Below are experts of layer 2 (counted from 0) of a mixture-of-experts language model. Rows are named router (the router's row for the expert), up (a neuron's input weights, with its number), down (a neuron's output weights, with its number) and show model dimensions 0-255. Each number is 500 + 50 x the weight over its row's rms, rounded and kept within 0 to 999. Numbers have three digits each.
After each expert's rows: a language model's description of what the expert responds to; "raises" lists some tokens whose logits its average output raises strongly, later layers aside. This comes from a sample of Wikipedia text that the model never trained on.

# expert 25
router:575504466533456655567546461527482433449531590466565505439540504532452507414594524482490515450521513428506479498492581544515567553518521468526462530504548472560505562526455458473457452479421480368548527544569596484532454531592443501496443481534418462523513425554442490489489563442461508493527557436404444483543556519621487584443525430506468463542489503508429534437472584389517501508532451433543511530466417490493517534606483578502506428586496402530495543551408456474545578460526517483526526472512489519430449463559451438539565510497465462526510457548481560494470656419620547449470505503470579472513413472480496453495565488530459588449539488517499476615524493510478462588578425516508496421488597492556518449529502571485448533509551432485445560463480463465423525497514432
up0:452485472504534614521530539419455564517497526494430514494489475542529495488543553533511527429503459451533450406441477494403489570526540476475602477434439533475510344388576516503481423521477419490519591565449555480498575477445519465499535470477469458486409443629493469551418577559516532452468510437400484497566386580503494531475496510479525458447531407518562452535517450480502587516495489422466517531487540494529593585525418551487489481480489472460525524577561518537500454516464502520386428418492438546521555469543471431463447495453501556449453581488545455361487537428555534453553506443442503522524506550521498544526483532548539545462502457555468597481489464499470500517506479575507618440492511490568500596415614581508448521595415490561590479497493515489482531567439452
down0:427472543562521480509472473549518456501521495552522395531457527532495527497545510528543584561439524534542602435507488468506460495505584505490534486480534503475520536568399530387543429521491458538511445356556475561447496468561405491613470497462513484531591503529529471556518472540466562478518505499570550505474467470502390465423447540471492524394612473449559564441450550557553541493445520456534580554416578417439483518453506558466571563570416501455432491498515535571427503545613489495516443480484420412519476582449450539460448487442423518461520536515512560488417514504512560544484574442463492530486519475523484495448511582552512516543522430511492313461490493438451498442468411471526543534481546496469539513603468465458513490571519587507527480516522450535616455483615415
What it handles: Word-initial capital pieces. First capital letter or short piece of a name or heading word: Hit|ler, Mos|es, James L., B|ibliography, D|EU, M|X.
raises: "lor", "uc", "vet", "ut"

# expert 24
router:507503500477517528479566476586523571488502408599444527531478520564494406531509575423565550425409560520430533480559565513567551580469492512473529559453547471561481539521583469447453534531378495585512599467442473461447447475540528487609498568433572460538523543544414465632513459440452440531506455452510403530483537456567419478505505484491532398508598471491468466423388581434501457496582403578458478540443469498552555581538483527532525504496521458501524454525601465468515478464541558494456465518572475478471507439484498498465558579477537466504435552476428519532503546389428531523488477510457518583546480438601451448478580464515504536468509559398581559479554471490501533496522489516519449507514555572509451448487534508415462604607430526561495488489463506531484486494441415
up0:480482481521509517504496474492463532545412477453478554493528527519474543474540489418492479487538405498546411595495501478529515527488550494472587414477533535558452443554563562498525501491486447483440429463565447425600490502557447524530500517483535563414514532525487561511412545516440556596448469557555506509447512466398597510515513631526500539447566471560450540436453508512551614509476530459465478432455543471516449542515496423560565492435503571498499449412517535425468443490502570449445516392416553452499524571513516533550593420448500505437534452443572534490442428504463595491470506459561501530538523458478473542529536556545534433459495488545480387442502558529398503539577558511483517519537386434456558494467530388534512507379380396451543484561504544409548449608511501
down0:510542544560563463486578498528489500563462501416574459496530523476486491495538468529469443603435468504584460451444531531473580591460528495486587484509531399440502509416509459430517409452521455416388476488579522520568498460501493598394388464488508503525492377472461507553450505604486459436537522515465540569544510532584474486464566515542547443505545525545431531451420515454505492410444527431526398392454472462385500489495518500567499465508548496531462495452548465516523526540446459533510513454506428424504531528455521503482469422538528422525488490486492445470373587555478532506530570530578561563474578468496479527664470533483560539491492461498548577510528526454420520538449558479565529553494454464484573468592487558474574452370508485440517445507476565509611540538483550
What it handles: Capital initials and letters. Single capital letters and short capitalized pieces, especially W and E, in initials like B. W. L. Norton or acronyms like WIG, WOMEX.
raises: "nce", "rm", "nt", "arm", "r", "nder"

# expert 15
router:486572510585547550463523559518429557428463501415414466520432511447459492596491527432546533444498497512445426488529554515398484490469522528471456557482475449425447523607396579518590540548399592423503436520459485491593474528463478545462502442503563403511552515565612446558443487453497527469523428541589556477462531499504487466472457501466492562515541444517464518506403570567348493477491542445534485482574502535561536566526588489427553417480423550500467533518511466393539498502480504526506459491562475470459547525510480473579549458528518485408436440573506545549576517474482565419442468458517427483523473487487517487441510571466508512537543462435552509408397413546477557568470543547435496503561528498531506459529457499572462422507492537572613618451480509512566552525440511
up0:511543504545531458425510546596452540440502547500532440496594503576490513538525466532487559463468447553450438497440507506422546543496512478537523420485539554467520426501539485366501456508449502552509455452594473617449495551586557493455512508476480523565518454440583496355498524470429635509474500565455539479471419549477555562553482534397450398485482462451506507588543486538527515522461539468522549497506613583542543427462438468551513508485545562557381657461487452482546467467576499531484516426466502508434495589457513531568526530494555492467497492455407423453443473532474558488599472505514526493453453566463561588571538430529640378552516496492445522529513476518445431516464510477515493468474503457471538469488510459564482466509597556433463516420507465463534485441414516
down0:438535520516471502515505413482451489430467416587483464488479558580418490470614415540512469452484502487497445461480579492440527464506538509547491434575454563457500610560498519542465455529422432527521590472630494607478453499448568440455466436453530610416459461430555517479548571476522477495515501531526567516596457522507561581504570553468396508523527553434555554518516564455504495430436531493416471548549529525487479450454553544551574503480458494454503501456483471460582458546590517460506513429439494506505514551469512488545455447539518506442582541483476474500491492485610475420407475478568509507548519583425531493526553481525457472414495409472499393528543558510519583422545521530499386538518512473548514428417600466526502478537548495428536482368577410468579535548546536
What it handles: Zeros, table labels, fragments. Zeros in score tables, infobox labels like Total, Location, Height, the ″ symbol, and mid-word pieces like emb-, -ome, -cont-.
raises: "omb", "ey", "ity", "ume", "reat"

# expert 7
router:526518493452528548501538552563465448447572490585514574465419448535450528544475614567470517421512621546514509543485522548610520511505485584410476505510418559465486478394417491467453467543461553549455447535522610512460453467483489565464524546396416486404537459484562521501597469412506555518497490511440517570439495490641387490413434440537469499486526514577417419444512497503486474483564381436591414538478424522544463514433469444497426530553530530536586520508423521504496526419477413473467547484524595429550497426538404563469523546502453532553451539467493461470572377498495449529431458456444491490493434509510526481486567488509553486511490529431507498502484450414497501536401538462527501449533522563460472491529518507460573481501481559486555568431473483499525460461446429
up0:481402434497421450401525460424515476447469480485458456536464424535569557480472455465420524574577583481433521447530544484485496551416533483460654514493514548418498498429592548513498460464553546437398524535573482446507431550556441447565492490481511532572568462470452466389447538496533540538435516518464497465434518509406566455488475590421521498586519578446507481462562457532458539545476424532496542502452539543557560536482455449500570432466588544513576469503500511481481472471552589526451523546562421521549486509486514630561416463448498480603519536509519471459530575566433506525522506515543481496572606511587575500452562542411580490504420484468435487606525506452431572507411570528512575473521559504435482560459477486521475470422517513487514544489469488546581440560490469
down0:579443492471369409436493461451426474583418494485544523562530472610518537417452403509518445440471549534480452518504541542557535485566560507459563458466516500477538527501573515471537500462479410508436538430600424476492514488564415453579461418507541493478500519509420484438576431495470462499497496473434465489506475461534535394590509542477533536576518515506486434547525467547460591486470441522513588555464505487466533486565436506467572563469545556507531504544445512449500535512509567459442568562453406448487507382513583666547396473467476514518522493497524472388587555486453563520476410541496447492512559480482582471540489548513537529486423529573480439555466508485487554447459462611495497507524499504463438509532539465520452475394476450469480526603553411558594512576554432
What it handles: Name-initial capital pieces. Opening capital letter or syllable of a foreign personal or place name, often in tables: Ja|anu, Bh|ujbal, Tun|ggul, N|ED.
raises: "xt", "xi", "ft", "vo"

# expert 44
router:448475434471515513527442420560560487449553462506569562435471527529580479563410547435502420478481481539469459456479562551461387562483587585592494491553483477547463418426520463546422471509485524598621479561569587545461563439513514518444530549477387488458488482520539518439598509589441543523466525431479518503395534440458555510436390535593544546434551508621501547472560560472426572610453611489478556460503465513430514453503450575442535567479464512514465545475563487597534489447508497568479475509440459443487462515514531512529558498504504518420560540479557586532499508529522406411424551501504568499445472468463479541446570442468498518508456454428516416453449528409453469476513472478578562487512438554516497491519536506480526507502468448386542538447459509551482537495457525
up0:485484416445476482568566504468575434540492489512397510542421545541432431484494523447502507479419518563463483519533498508436542475540459468459458494491614509481616610600453519481533481556441496527569436493496480508570403536472496477547485521426572488470478578395566493516466601532533556583483473495485539449539629553426561435462518495572425479520517450486567495437572498525485552391454412464517440538409521479534490530480430453506501518478433543470493530518534500443480442490538536539393469463519529499466528487477544540395413490489453500558508472578526469461473464533407580577508542459486469464536510563481540544529548456470433466531438500501460462430476531512423625507581477498430505557431568500486561582478484535603456544516429502472506481526631637522441572433514530
down0:561510533455510560556537430459606564478385464568465443496611503442445431461510422442568519552519493508515558493394506582563523545439600613519469378453521502479614488463563505442495503518450493515572479461579569520492493450467461452514486479440459461511556453632478429508529480445498427599552457560611479462441520553528443481451520503546582409534529486406470527467586468519573446528539484483515481530441521558467578488541389510409493522436448461512465596497544542503514511501527431477482515476513442570528407474514451481603465542511465498492465515489505519471500582461469582466498466571502503570448472552477502483532612596491390456576558513440527486411503495494455432493463506475493475457504514521462514519458482420538458558423500564517427430540465457518543592531521498
What it handles: Line breaks in tables. Line breaks ending table rows, headers and infobox lines, plus opening parentheses and braces before translations or notes.
raises: "\n\n", "\n   ", "\n     ", " ;", "\n", ")"

# expert 53
router:581474478538487489462497541499562513424489484477429550472535472447509494514443513471480435385384458438503492578530483414433402425509456510435468485565485519530505473460569533528506517580505475445469527568518454485469571351597393547513444447451508520496584467581537489448480534467492460508516411484584447476529517480549435483491511447590509489576504518599431508492512432548471532588488544562474585428495419426473502538594554484515528551534464431472426554586556473487470510387466512420538527548527445541526484411499508510483387522466587491543514554478554486501524542517503480469538468532459536513421466496520629458575399456530562501556470422528450460617452539552446540495453506524527488464562469538551508489421529346508483505540571455557442510506543448468492497469544597
up0:533529456550482584503563446512495541500388494525507475480419437474545516459553469490440538480546433427510461386544500584563547575533587486420557525481470476514512501462489467501447465541496542447520491538429422510538471573521537407557472598470494541567468534471506492479521493424456493458486531561502513535515491496541562544552495479503397474466559537442587538476597516564628446439500475578497499516507494502501530470503472460531526411448486476604514558423569535457517473601535485403501495505475520340457503631557508552479534404532467464469566518536577460532443410441473504480414454432440524500453472519588441493512573499521440579509447563485537475418450478452539446506524515453380508456517477446542555608545550578514473597508569530493568401536459567532509403522452492
down0:415487534498506442503461558549443441522532445482454425552493591533474411531530464477547563568547561542517417458442462503526527542496390459509421509486542491486412449574480470572478565517584495447563557533498471484483485468527473473417536469601514454463541491544486553561477428520484515437496540472461441581466465477466395542410538605551593529513420513451491522590477573442478511549514495502471533536485555545475479553491479389451468537586544521533506432438447480536504522427546520556529447431556486454404487512386460546537630542561491513501451537506451450541446575482566463507538557510513417481546478520431536512440617533434585520440569472455505601437528479530530494461487461413522464572491561546450537467509451486473595439576453465553580549557441507544470596539506397
What it handles: Opening quotation marks. Opening quote marks before titles, names or quoted phrases, such as "Never Gonna Give, 'World's 50 Most, and brackets.
raises: "O", "I", "D", "Go", "G", "B"

# expert 27
router:499535472530462578460467462471505445454553524453565453533536464622529515542548558604530550537506528522551450499523403445472463533467513515453502520543532507546471478533487468564494426476469476529449587499483478490554478520515518479533475551588464488567560521542435567448611551436447607484444519444465526547515531419467468533505450479545558440448528529569455424408537550480467592540527426458433549445478420506491411530501482430529485494554552577498547458473476595490378439381493557531423509482520502485483510595550464523431605526483541524515551359519475474490504527521551504385524571472438505604489401514607412405424570534407531574479570567467500453517483509476515511510544469486540414371503461480505433480494479428513515568475548499461499498471451477561571455565520443
up0:506490568514520476545464459529437563452428501533470498490514506622490520544519421436570567530538468409480471398433452463556488506460495410493555545456561499528566466493513480470465472506525494488540574479436535494512430469507521560595429487457600511498503525436461526465416542532484495485511442480593578512574330535575474537506485494516494524449483516498489456560534413499513553433479442477522551531564561603423583478391474504571513453483474536508538426482499437506391487457629515431510485442536493502518518501549499590491522467613562526423554485512479482432541493407451467481418453533413415586614547441441537493490527462520454482503506561306482517505441503509494448511473493514569538474423506457484528535452456557471564557475397538460515518567443574540498482545467534
down0:502466472564539482553469435591461559521517527487479548455445513519490498487533517531519581426489524425561487366489487423569538514490512556513548495419484518452495496569391474429451538444522515547473585470573418522483539505492516524592509474480565520465562569498464498443508438496421551535541528552454429470524554524573519507482553468508467449551472474441372469477526455472402462400525476558526551572424522518432531457492474554587487443446512542531454472499541478495500495448521461385393503431563481571493479451504472569451529568480572557469514467494453448441522454398516560444441465586548447534489582478435486516435508451437475525475549434510515515509517428491448470498462480565485637559497590553552525451548608492543482547513521396362560513508582601559564431490599458
What it handles: Parentheses and initial letters. Opening parentheses and single capital letters starting names, such as J in Johan, E, L, plus pieces like bro- in brother and non-Latin text.
raises: "ames", "agu", "ap", "ff", "ón", "af"

# expert 63
router:502503518547434527481463461474550481468485501483528491476475495461548458485388516548503485478506477430563465407450546495566325518498500537529461481506569436530523566553505554533462464479479578520593544529562550566436538497515410563555424553360358502554471560598465549482544558457475556451481506393523464553444483525572463493489479547534511520525454439485445548424493525459419509526472475508374591479463379466546480521525591514496419494521530562551558512544418533508495490526469625487497466449540462484428465478504459420516527548513518515491522506526479506549570528548510434472513571483450479484487496477459473427436554517388455566506499477395473493598371534477558536434563503492515522523559394505561535500544567450451488562569410429400489480418499496494474486522562437
up0:459503474494574421528390574506512531548478484506478509457460450539499464446575568429502514458501488483422599500410469377409497571556442439448544480488606408565458478497480537429460513517438496530460427426511520403508451526533510508475414448530419465518491570421518528462525573436434487399482454479500456510558487458438506505556496456577508433529492473521531455508508516512491521513489516553472504543490593597533618554480503459501536597533486535343492495522394519579467552444516504489526506596422583566485581544535502406407462531526520534534526547415536564545464528623476542501560412496481493576535475530481453534497500512597480442512527435499425462397520557496505490579521531424445459556497457551481442497462456478559507488437426505542500529476552536424466611545515504
down0:463516532443479577557474433461482505632582502483583493588583475571381511437555497497488512395478535428439491554481536398545565484561547438504454558445503553489519407471539570408510489466460459412501506441506489544481467410531517429509590458408470535527545457462370445481550460550493532521526470409468497516386521456500572531506497425515479557478514481502476366518465549507454524507527523388528517462522548506492450580493454486511485512554526550431542453447540560493560475449457514511536520507447497464524517455453559627496551459497463427539524461438571452526550534479538529523483473546508469549405509496506554514513486503563507479472529438623588522489580560605489532464512516506662513510408516478489554573421446474528428561459490479589481488441513517513572512552484585
What it handles: Opening parentheses and quotes. Opening parentheses and quotation marks in tables and lists, such as (2018–present), (track 8), "Fantastic, plus capitals starting acronyms like M in MLB.
raises: "O", "ü", "unc", "J", "aged", "col"